config = dict(
    hidden_act='swiglu',
    balance_bias=True,
    head_dim=64,
    max_grad_norm=2.0,
)
Below are experts of layer 14 (counted from 0) of a mixture-of-experts language model. Rows are named router (the router's row for the expert), gate (a neuron's input weights, with its number), up (a neuron's input weights, with its number) and show model dimensions 0-191. Each number is 50 + 12 x the weight over its row's rms, rounded and kept within 0 to 99.
After each expert's rows: a language model's description of what the expert responds to; "mostly gets" lists some tokens that are sent to it at least half of the time. This comes from a sample of Wikipedia text that the model never trained on.

# expert 9
router:76 43 35 21 68 64 41 52 35 58 69 34 54 46 39 20 60 71 49 37 49 45 55 49 62 61 39 58 32 26 46 45 48 62 47 50 55 48 38 51 43 51 60 59 41 72 47 28 40 60 41 71 40 57 42 38 51 49 50 65 62 55 41 42 71 52 61 45 57 34 48 40 52 37 47 62 58 44 43 71 45 51 55 54 42 66 37 53 66 79 42 61 27 71 43 45 49 46 44 40 43 49 52 36 59 44 22 30 36 46 53 50 62 30 72 59 44 55 52 54 54 48 47 30 46 51 36 63 44 38 43 64 56 59 31 37 55 47 42 32 56 44 57 56 35 50 55 62 71 33 60 52 50 54 26 50 42 37 46 25 16 60 36 70 42 46 61 55 61 45 52 46 56 33 66 44 68 41 71 40 40 64 52 57 58 37 53 46 36 61 56 46
gate0:68 58 74 47 44 28 57 37 75 79 59 49 46 46 58 70 54 64 64 52 37 36 60 58 60 41 55 55 52 36 43 45 43 53 52 40 46 36 56 49 61 52 59 30 62 43 37 40 51 65 47 39 45 50 30 25 45 41 48 38 47 51 50 49 66 55 46 56 50 38 42 36 62 76 57 32 61 37 42 50 51 35 45 62 36 78 61 61 60 48 62 50 62 42 85 54 46 57 54 37 47 57 49 54 60 63 47 44 46 43 31 35 59 20 27 43 65 57 45 66 69 31 64 46 53 77 51 54 81 38 27 55 38 59 65 40 39 42 60 59 57 48 40 64 55 37 36 46 67 44 43 45 73 33 54 53 35 53 51 31 60 58 49 49 36 51 47 51 49 54 40 56 62 38 37 63 39 39 56 56 37 73 52 29 39 53 55 29 45 49 43 57
up0:47 28 50 28 58 33 25 55 54 39 33 54 34 63 60 62 43 46 53 70 45 58 69 63 49 66 66 43 36 43 32 52 55 57 61 28 41 38 54 81 49 55 54 50 37 53 28 36 51 39 60 32 48 51 57 40 31 53 60 43 27 66 61 43 63 30 20 60 36 32 64 41 60 55 30 46 69 49 42 52 62 49 33 58 71 75 69 56 43 45 64 39 48 40 62 56 57 57 73 49 55 48 55 40 58 72 59 68 46 52 52 52 41 42 70 66 42 56 52 43 64 43 31 86 55 51 62 33 56 50 45 43 45 61 43 54 35 47 70 48 51 46 69 54 63 56 53 38 41 64 41 71 60 58 42 48 33 42 72 42 41 46 32 39 63 48 44 46 64 41 51 55 31 37 36 49 54 58 43 28 54 45 49 49 37 62 54 54 48 53 56 51
Description: British place names. Place-name words and compass directions after commas or in/of, especially British counties and towns: North Yorkshire, South, -shire, Castle.
mostly gets: " South", " West", " North", "shire", " Royal", " New"

# expert 20
router:55 49 52 32 46 39 46 55 57 36 54 42 52 31 34 37 63 60 46 59 38 46 59 49 57 59 62 66 41 45 51 26 29 54 26 54 50 52 32 53 60 55 41 76 58 77 41 46 42 67 30 25 33 63 54 43 43 38 48 49 50 40 43 47 53 45 45 62 44 55 78 55 46 59 59 63 45 59 48 49 23 47 61 66 62 52 43 61 46 75 48 38 48 47 38 34 44 65 57 52 12 61 40 38 75 55 42 56 60 53 57 61 56 37 69 41 54 43 58 53 60 69 32 43 34 45 42 56 70 39 42 48 58 56 52 50 29 61 57 44 55 64 42 46 60 48 52 69 33 54 56 56 62 64 42 38 28 27 28 30 42 47 43 77 43 48 37 33 41 60 56 43 38 57 41 22 45 49 68 41 41 66 44 58 52 32 57 44 39 52 73 56
gate1:26 35 65 52 34 59 25 62 76 64 54 45 53 32 40 68 42 40 48 36 32 50 57 41 37 46 36 57 43 42 42 54 45 56 74 58 71 46 44 64 51 55 71 56 48 59 45 33 55 64 61 57 32 51 51 45 59 55 47 61 38 59 62 42 36 36 37 47 67 37 34 55 52 57 65 33 62 61 38 37 40 43 55 39 70 69 55 50 72 37 45 56 66 30 59 54 32 65 41 61 50 56 37 56 53 63 54 59 49 43 53 47 65 41 62 52 58 42 60 42 55 69 50 55 55 52 51 51 56 85 53 29 39 74 45 44 62 57 52 54 64 50 36 66 45 68 36 62 40 18 28 73 60 52 55 44 35 69 54 43 57 46 52 54 64 38 46 56 50 62 40 56 38 64 42 37 59 61 54 74 56 45 55 54 55 24 66 68 28 38 49 44
up1:54 49 40 68 32 62 50 38 52 55 47 49 62 66 49 43 65 25 67 77 50 59 41 67 55 21 55 62 51 42 29 45 49 37 50 45 35 58 53 30 44 45 39 21 29 64 63 35 24 39 32 45 61 35 44 50 53 47 49 61 75 29 69 55 49 61 51 51 25 40 42 37 47 71 57 48 22 56 50 67 58 68 47 31 54 36 60 57 63 32 47 67 56 43 37 47 54 21 54 56 76 34 44 55 46 47 36 30 51 30 61 44 56 60 50 58 57 34 26 53 46 56 43 42 41 46 41 65 69 42 68 33 41 30 51 59 55 54 42 57 53 43 46 44 45 45 75 29 54 58 46 59 53 52 68 53 63 52 55 56 47 41 53 64 36 53 34 48 54 53 54 50 56 72 57 64 54 39 46 69 57 42 46 46 34 57 47 42 38 40 62 54
Description: Table row ends and headings. Row-ending pipes with line breaks, table divider lines and section heading markers, especially in election and sports tables: | Votes | %, ===.
mostly gets: " |\n", " |\n\n", "|---|---|---|---|---|\n", "|---|---|---|---|---|---|\n", " Candidate", "|---|---|---|\n"

# expert 19
router:58 37 40 38 46 54 54 65 50 65 48 71 61 45 51 39 57 72 59 53 41 41 58 48 51 49 53 56 58 35 61 57 41 65 45 69 64 38 21 53 32 42 63 60 38 84 46 63 51 42 31 37 51 50 44 48 69 36 51 63 58 47 33 46 46 45 56 66 38 29 58 44 54 40 28 63 48 35 46 54 18 47 54 60 37 40 37 35 62 40 52 27 55 54 47 48 40 53 47 60 26 30 37 42 59 55 28 46 31 58 60 64 65 35 52 29 52 40 69 28 57 47 55 28 36 56 52 40 59 47 35 27 37 56 28 52 31 43 46 51 51 43 50 54 44 55 62 49 45 49 48 47 49 55 53 50 48 56 40 34 51 49 38 57 38 41 43 64 41 58 47 31 61 10 45 29 50 54 42 43 50 44 25 80 34 50 46 51 63 53 64 63
gate1:65 64 54 46 45 42 72 54 42 70 59 49 28 38 23 43 36 57 34 58 44 27 50 53 43 25 41 44 53 34 56 57 34 50 29 55 48 67 53 53 42 40 60 52 71 51 75 59 35 32 43 67 66 55 63 47 39 47 41 61 57 32 71 48 84 34 42 51 35 53 51 56 49 51 42 45 51 47 50 26 41 56 55 46 48 53 60 34 48 44 54 39 56 58 66 42 45 49 42 58 30 59 45 41 68 56 50 61 52 37 76 46 42 37 59 37 35 60 31 31 62 42 17 60 38 22 51 52 70 62 52 42 67 66 47 45 40 38 35 42 61 42 50 46 38 57 38 50 51 47 54 33 34 37 57 55 47 41 60 61 47 63 26 58 58 70 42 45 54 51 41 78 53 44 19 60 50 54 38 53 39 54 49 46 45 57 36 66 59 56 45 55
up1:36 50 53 53 29 56 50 50 81 51 53 55 37 42 57 33 57 43 55 46 81 56 35 59 31 59 53 50 41 64 48 46 56 31 49 57 44 49 73 61 61 35 59 58 52 41 58 59 43 27 42 50 57 62 56 57 51 50 21 56 53 63 40 49 55 52 61 60 22 42 33 43 38 43 39 49 25 49 48 50 40 58 25 49 50 63 50 51 63 59 20 31 47 36 46 35 24 42 44 45 58 49 53 43 36 42 50 37 31 21 52 40 56 87 71 47 49 16 58 67 51 47 53 34 74 78 52 46 60 52 55 57 40 45 29 50 45 48 52 36 74 62 48 42 60 72 38 39 48 48 45 59 30 57 59 43 31 60 46 43 63 31 54 39 60 43 63 41 49 51 40 55 58 60 43 60 53 62 59 55 39 46 52 48 49 41 50 35 58 39 57 54
Description: Roles and occupations. Job titles and positions in biographies after was/a/became, e.g. politician, footballer, member of, head of, professor, founder.
mostly gets: " politician", " elected", " footballer", " professor", " member", " Secretary"

# expert 2
router:70 57 48 34 55 44 31 59 37 41 60 40 59 35 36 40 38 75 32 55 49 55 41 44 59 43 70 63 32 28 32 35 34 72 45 75 46 42 37 43 41 65 45 67 49 93 36 32 58 65 29 52 51 32 57 58 52 59 61 40 60 44 22 44 55 28 42 53 58 19 55 57 35 56 53 52 48 50 36 38 22 59 70 58 54 60 64 43 56 67 65 27 40 54 56 61 52 52 43 51 43 45 46 48 56 45 27 45 58 53 37 64 61 46 69 47 62 61 48 44 58 42 58 46 73 56 23 52 63 39 66 45 52 46 59 49 41 36 40 40 62 62 52 55 41 54 50 50 45 53 37 58 39 41 60 36 40 48 33 37 39 31 41 61 68 37 41 51 65 49 55 33 55 55 43 45 53 39 64 51 43 72 50 50 51 38 64 49 47 58 45 52
gate1:48 37 54 59 43 50 62 45 56 54 47 51 50 74 33 59 53 55 58 44 53 63 59 38 51 43 58 74 61 69 59 22 64 55 47 54 64 64 57 57 63 62 53 35 57 48 45 56 46 31 53 60 63 38 52 30 53 68 57 48 72 54 23 60 36 48 61 50 50 63 49 58 46 51 37 53 40 62 65 78 33 58 56 35 50 37 38 46 42 57 67 63 36 49 36 43 57 52 56 51 54 49 41 57 70 47 49 54 63 40 39 84 49 49 32 68 39 25 37 59 66 53 53 42 49 56 42 56 51 49 20 62 24 55 41 40 63 50 47 49 27 47 48 42 65 44 46 36 33 90 55 48 43 24 61 53 71 62 46 63 52 54 29 69 55 46 47 31 25 59 59 52 53 51 52 49 38 60 51 56 46 65 43 29 41 22 53 50 51 39 39 56
up1:59 57 43 53 55 58 37 48 40 57 41 59 52 21 57 64 44 48 43 43 34 37 48 46 85 72 45 24 61 59 40 80 53 60 50 64 64 47 58 83 61 37 63 58 53 27 26 21 43 45 58 54 58 40 48 54 50 40 49 60 49 51 52 52 80 57 47 62 64 56 51 50 68 42 45 43 60 40 42 53 50 40 53 37 58 38 59 41 62 56 43 75 65 51 63 40 54 50 55 55 38 41 55 54 41 48 56 48 30 56 42 49 87 66 58 36 43 58 68 71 43 54 37 49 52 56 46 48 61 61 66 49 66 54 31 40 46 57 40 72 52 57 36 60 60 39 49 31 55 50 61 50 71 67 53 46 52 65 55 21 46 50 59 51 33 45 27 57 60 67 40 57 37 47 28 42 51 54 42 58 64 31 45 63 48 67 52 58 59 68 52 38
Description: Infobox list dashes. Dash bullets that start a field line in infobox lists, plus table pipes, ± signs and degree marks: - Capital:, - Country:, ±0.
mostly gets: "″N", "°", " •", "-", "−", " ±"

# expert 0
router:56 59 36 22 43 48 46 50 47 42 77 42 42 26 43 35 54 69 58 62 37 45 34 51 66 65 56 61 56 32 50 47 45 70 30 65 54 38 37 49 41 41 46 58 70 86 54 42 39 50 57 43 41 47 47 28 50 41 70 45 65 46 42 53 57 33 56 47 39 51 68 58 51 49 34 61 40 56 62 50 35 45 53 59 37 42 53 58 56 65 61 31 30 43 62 74 62 47 46 32 38 34 50 56 48 58 38 51 48 48 55 43 51 31 60 37 43 57 81 54 76 60 32 65 36 38 36 50 52 35 44 35 43 59 43 59 28 44 50 55 36 56 52 34 31 38 57 53 64 37 46 61 67 51 27 45 18 38 36 38 42 40 56 60 54 36 38 54 55 51 71 41 58 35 49 22 56 44 48 47 58 61 46 64 56 38 41 51 27 58 55 48
gate1:51 43 60 35 66 46 68 51 69 37 60 72 59 45 29 57 61 55 47 60 38 44 43 65 72 52 42 41 61 35 45 54 43 51 56 63 44 30 57 46 63 74 58 46 56 45 57 59 69 65 43 41 34 45 58 44 45 51 37 49 81 63 39 46 52 27 51 51 73 23 34 59 46 68 58 67 47 62 59 47 41 46 27 49 47 55 41 49 68 55 20 42 61 45 47 27 70 59 59 39 55 42 45 60 53 44 47 54 54 48 53 38 57 35 59 47 39 49 48 47 50 66 49 48 53 43 31 35 48 32 55 71 51 52 60 53 51 39 61 44 57 44 23 19 45 30 58 37 38 44 67 54 37 38 29 55 66 39 53 51 64 53 43 35 64 46 35 52 55 66 55 50 46 68 38 59 44 63 55 52 55 61 43 53 78 37 41 32 57 80 53 76
up1:71 57 70 42 46 52 42 57 83 63 78 52 33 53 27 43 37 56 54 49 44 58 36 35 65 72 54 47 55 55 57 63 50 79 56 64 19 77 45 32 54 60 46 59 39 57 55 59 58 68 67 51 81 62 63 55 42 62 56 46 57 37 61 59 42 38 40 66 48 54 29 64 68 38 48 57 34 44 62 54 55 60 52 57 50 60 51 67 26 54 53 41 33 56 53 49 61 69 47 66 46 48 73 40 48 57 70 43 54 51 52 74 47 46 41 32 52 46 33 46 59 40 49 55 46 56 49 31 50 52 58 38 53 59 29 40 72 46 59 53 19 32 35 72 69 64 55 47 48 42 42 50 48 62 45 38 53 28 62 41 37 58 51 38 46 44 45 61 33 59 47 36 58 55 58 48 38 49 38 67 56 59 48 54 39 53 53 51 49 54 58 24
Description: Opening brackets and quotes. Opening parentheses, brackets and quotes that begin a note, mostly country codes or positions after athletes' names in result tables: (CZE), (pen.), ("The.
mostly gets: " (", "(", " (\"", " [", "_{", "(\\"